Below are experts of layer 10 (counted from 0) of a mixture-of-experts language model. Rows are named router (the router's row for the expert) and show model dimensions 32-63. Each number is 128 + 24 x the weight over its row's rms, rounded and kept within 0 to 255.
After each expert's rows: a language model's description of what the expert responds to. This comes from a sample of Wikipedia text that the model never trained on.

# expert 57
router [107  85 146 172 164 148 124 122 140 162 111  91 111 160  89 129 155 123 135 116 150  89 152 140 171 153 106 130 174 175 126 104]
Description: Titles of office and rank such as President, Minister, Bishop, Comm(ander), Prince, often in succession tables before of.

# expert 21
router [ 90 123 128 125 127 119 167  89 105 110  86 125 149 125 131 128 142 106 148 143  73 167 136 146 113 138 136 149 154  98 182 141]
Description: Middle word pieces of Latin species names and other foreign words in taxonomy lists, such as vir(idans), t(urg)idum, Spl(end)rillia.

# expert 25
router [123  90 113 120 136 111 165  92 125  60 132  88 105 110  92 142 157 150 120  82 135 131 141 135 113 156 123  96 143 145 126 112]
Description: Quantifiers, determiners and relative words in running prose, such as all, which, many, several, this, that, often after a preposition.

# expert 53
router [187 113 111 117 112  74 105 111 102  93  88 104 111 140 110 101 138 154 114 146 175 107 148 101 145 168 137 164  89 148 134 135]
Description: Word stems and common adjectives after the or a, as in adv of advisor or advice, organ, legal, Catholic, military, manufact.

# expert 45
router [ 93 187 106 108 114 138 159 131 124 168 141 115 125  77 108  99 135 110 117 107 141 118 135 148 119 137 150  97 145 155 112 111]
Description: Slashes and numbers in review scores like 8/10, units like kHz, kg, cm, and word pieces beginning with h.

# expert 1
router [112  65 125 165 172 139 111 120 132  72 120 121 136 131 138 116 130 151  84  93 117 130  95 166 101 152 108 117 160 116 130 100]
Description: Headings and field labels in sports and biography infoboxes, such as Senior career, Personal information and Early life, plus coordinate separators.

# expert 48
router [172 117  94 175 156  97 134 141 123 160 108 171 124 124 143 149 178  89 117 169 139 126 161 147 137  91 133 112 132 130 112 100]
Description: Stock phrases of article openings, census and album entries, such as ") is an", "was born", "per capita", "was released".

# expert 28
router [138 125 118 120 104 132 125 147 156 135 150 157 107 123 108  91 109 124 136 129 107 104 157 158 165 137 144 111 187 116 107 110]
Description: Country and region names ending a place or location line, such as Vienna, Austria, Schleswig-Holstein, Germany; also final digits of years like 1999, 2021.

# expert 17
router [108  88 136 100 128 110 136 127 111 125 164 131 123 123 111 105 134 143 147  83  97 118 104 148 177 138 154 160 180 177 114 129]
Description: Digit pieces inside years, dates, ISBNs, scores and table figures, e.g. the 954 of 1954, ISBN digits, 4,765 attendance.

# expert 2
router [118 137 129 161  88 142 122 128 131 125  87  85 180 139 120 115 151 122 176 139 111  93 123 136 116 119 169 145 103  98 116 150]
Description: Word-initial Latin prefixes starting longer words, such as con (constitution, consequence), trans, sub, inter, pre, re, in.

# expert 61
router [138  89 165 161 124 159 145 128  98 148 133 142 118 131 125 129 157 178 136 125 109 103 153 154 111 167 137 166 102 120 117 134]
Description: Nouns naming institutions in citations, tables and lists, such as Institute, Museum, Ministry and University of, plus closing table pipes and parentheses.

# expert 4
router [145 162 169 147 165 124 153 149 110 104 114 107 128 153 107 186  96 135 132  97  74 115 113 134 173 136  88 156 167 137  97 102]
Description: Second pieces of split years and numbers after a leading digit in sports tables and lists, such as 2|007–08, 1|957, 7868|46; also list line breaks.

# expert 34
router [ 87 144  84  97 126 149 150 107 138 141 112 152 108 111 123 148 181  99 139 143 123 133  76 122  89 104  96  79 145 104 162 143]
Description: First capitalized piece of a European surname or species epithet after a given name, such as Be in Bezzi, Sch, McC, Heseltine.

# expert 32
router [148 135 167 130 170 124 177 147 125 156 113 120 117 151 135 143 104 153 164 156 131 116 160 112 128 124 135  82 102  75 149 104]
Description: Table cell separators, country codes and positions in sports tables (USA, JPN, MF), plus feat./featuring, "directed by", "known as".

# expert 44
router [ 84  99 167 127 127 109 138 150 144 151 121  97  85 119 109 117 156  92 124  68 117 132  93 107 118 117  96  92 124 110  64 168]
Description: Pieces of hyphenated colour and body-part compounds in bird and species lists, such as White-necked, Black-faced, Yellow-backed.

# expert 60
router [125 123 125 148 142 100 193 104 112 100 155 127 116 111 118 140 150 135 111 118 131 128 104  97 165 118 124 101 172 165 103 107]
Description: Quantity words and determiners before nouns, such as many, several, every(thing), some, various, a, the.

# expert 18
router [160 146 100 109 113 180 137 162 121  77 113 123 103 118 140 116 114 178 153 106  95 162 102 135 147  98 129 147 132 149  87 134]
Description: First pieces of words beginning with consonant clusters, such as cl(inical), sh(ot), fl(owers), sc, st, ph.

# expert 56
router [ 82 156 115 120 108  94 172 144 162 146  95  67 131  97 169 139 126  98 151 177 120 157 119 114 106 115 136 151  97 170 136 142]
Description: Single initial letters h, t, p, H, M starting a word after "the" or adjectives, such as h(oles), t(ackle), M(aple).

# expert 29
router [156 164 128 159  85  99 184 141 143 144  93 145 126 132  94 106 122 108  90 128  96 115  88 130 116 116 113 131 124 140 126 154]
Description: Plural and past-tense endings in prose (lands, men, made), and the blank line after species headings before Genus or Authority.

# expert 0
router [150 130 156 176 144 143 120 111 134 134 108 135 126 105 160 103 129 138  72 111 140 125 148 120 120 119 112 111 152  89  97  69]
Description: Verbs and verb pieces after to, was or is in plot summaries and narratives, such as help, try(ing), go(ing), support.

# expert 38
router [ 91 137  75  73 148 164 107 119 132 110 124 119 143 150 134 153 107 103 113 151 138 132 136 114 169 142 128 149 119 158 151 139]
Description: Lone lowercase or capital first letters that open a word, after "his" or "the", such as n(ephew), f(aith), b(alungan).

# expert 43
router [130 126 140 131 117 121  80  77 114 130 126  88 122 147 149 103 114 119  86 118 130 130 146 152  96 152 117 154 142 133 188 102]
Description: Opening stems of long Latinate words that take -ation or -ate endings, such as oper, particip, collabor, Conserv(ation), accom(pl)ishments.

# expert 24
router [147  79 158 110 183  96  90 126 118 145 164 154 135 124 131 148 172 110 141 160 151 113 127 121 112 143  93 150  95 130 118 107]
Description: Pipe separators, closing parentheses and line breaks in wiki tables and stat lists, e.g. "(11) |", "|---|", "|  |".

# expert 20
router [127  85 139  84  99 126 101 102 118 149 138 136 125 101 131 146 119 121 119 110 106 144  86 143 156 102 135 118 107  76 150 137]
Description: Word-internal and ending pieces of Spanish, Slavic and Latin names, such as ić, kov, í in García, Álvarez, species epithets.

# expert 47
router [143 133 131 158 109 105 146 102 115 126 157 126 165 104 108 149  79 131 142 127 173 135 127 145 173 165 140  75 150 128 129 132]
Description: Column-header cells in tables such as Date, Party, Year, No., plus words like this, the, This that open list descriptions.

# expert 14
router [143 132 143  94  71 135 108  98 115 141 151  90 178 119 115 137 140 139 102 149 120 120 112 143  99 136 115 167 116 122  95 146]
Description: Date and year contexts: "In" before a year, month names, digits opening years, birth-death dashes, table cells before numbers.

# expert 36
router [103 138 148 120 116 132 137 150 181 114 125 150 105 156  92 150 143 145 127 187 134 115 123 139  70 132 133 163 137 122 159 128]
Description: Stems of technical or academic words before suffixes like -ical or -ic, such as typ(ical), mod, techn, histor, often in taxonomy text.

# expert 52
router [144 107 132 119 167  67  83 145 154 123 105 138 150 167 128 118 102 166  98 133 150 134 119 101 152 120 143 154 132 119 118  83]
Description: Stems of Latinate verbs before -ate, -ated or -ation, such as gradu, associ, collabor, subordinate, certificate, often after was or is.

# expert 35
router [132 161 133 100 152 116 137 177 137 148  81 149  98 122 101  82 127 109 144 143 118  99 162 128 126 159 101  94 134 137 139 132]
Description: Capital letters inside country codes and acronyms, mostly in sports tables, e.g. the R in GRE, SRB, URU, and BNP.

# expert 51
router [123 136 143 147 171  75 127 122 151  96  94 167 157  75 186 112 101 132  96 131 151 153 134  89 127  95 119 142 149 121 148  90]
Description: Subject pronouns and verbs like he, it, was, is, often after commas, plus adjective openings like inc(redible), sup(ernatural).

# expert 58
router [144  80 120 167 129 170 135 112 137 131 119 139 129 154 153 146 150 109 118  98  71 125 110  98 135 112 131 146 185 150 123 112]
Description: First capital letter or syllable of South Asian and Asian names in cast and candidate lists, such as Veena, Vishal, Moham, Singh, Kh.

# expert 37
router [ 91 129  95 118 130 141  95 160 103 106 100 146 100 115 105  86 143 120 143 102  98  96 160 142 156 180 166  71 118 165 111  84]
Description: Capital-letter pieces of acronyms and the openings of award or event names, such as UNESCO, ISSF, IAAF, NCAA, Olympic, Guggenheim.

# expert 13
router [118 120 114 153  91 119 123 109 111 137 139 139 136 138 117 138 140  98 116 134 172 174  72 108 132 127 121 139 158 120 142 156]
Description: Opening pieces of personal and place names that continue with -ia, -i or -ie endings, such as Jul(iana), Georg, Columb, Sof(ia).

# expert 49
router [ 95 167  83 142 118 131 127 108 152 145 131 110 100 185 114 119 111 104 177 121 151 127 133 126 135 144 153 125 124 117 132 139]
Description: Byte pieces of non-Latin scripts and accented letters, plus odd pieces like Se(ine), S(ie)ge and sout(he)astern.

# expert 30
router [104 172 120 109 127 161 115 128 185 148 106 118 129 156 156 138 178 106 123 121 112 113  93 139 149 154 111 103 175 127 164 156]
Description: Middle syllables of personal and place names, often Germanic or Slavic, such as L-en-ingrad, St-al-ag, Greenh-al-gh.

# expert 50
router [118 103 135 155 119 110 123 143  83 151 155 142  97 125 122 126 119 114 101 139 130 111 113 151 135 124 112 105  78 115 104 102]
Description: Prepositions and articles linking noun phrases, mostly "of the", "of", "in", "the", "by the", "between the", as in "capital of the".

# expert 15
router [154 166 146  95 122 121 101 134 107 139 146 116 159 118 143 105 144 106 132 161 190 100 162 131 161 129 141 116 121 123 123 124]
Description: Place names and city parts of newspaper or university titles, such as New York, Chicago, B(oston) Globe, Seatt(le), University of.

# expert 9
router [130 143 118 143 111 102  96  60 150 111 126 108 121 126 160 160 119 117  98 124 140 135 146  84 111 146 155 129 113  93 145 118]
Description: First fragments of split words, mostly verbs after to, and, was or who, such as s(ays), exp, vis(ited), gr, beh(ave).

# expert 63
router [111 129 133 108 116 116 133 103 155 111 129 130  98 162 113 150 124 129 150 186 162 113 153 130 123 102 155 105 132 101 139 149]
Description: Inner syllables of long technical or scientific words and names, such as polym(or)phous, alg(or)ithms, g(ene)alogical, Rand(ol)ph.

# expert 10
router [144 177  85 126 161 150 103 130 119 147 112 113 111 127 119 150 108 145 106 139 162 120 103  97 166 138 145 133  97 117 125 124]
Description: Word-initial d or D pieces in ordinary text and tables, such as dance, dollar, dock, Draught; also heading markers == and ===, and other mid-word fragments.

# expert 8
router [126 131 124 103 145 127 114 119 106 107 152 133 177 152 134 158 148 141 143 145 127 169 131 143 128 104 159 131 102 136 161 122]
Description: First piece of a longer multi-piece word after articles or "and", such as cont, dist, att, det (detailed), prot, reg, acc.

# expert 54
router [152 137 162 131  87 108 105 103 141 119 165 144 116  92 156 133 107 148 154 142 142  93  96  92 103 153 166 122 141 123 138 150]
Description: Inner pieces of common words and plain adjectives in quoted or opinion text, such as main-st-ream, under-st-and, strong, great, my.

# expert 7
router [146 126 114 150 143 139 144 167 120 127  97 109 111 118 113  85 122 110 121 109 103 108 139 150 160 169 160 116 117 128 124 133]
Description: Final nouns of sports competition and institution names, such as League, Division, Cup, Conference and University, mostly in season and team text.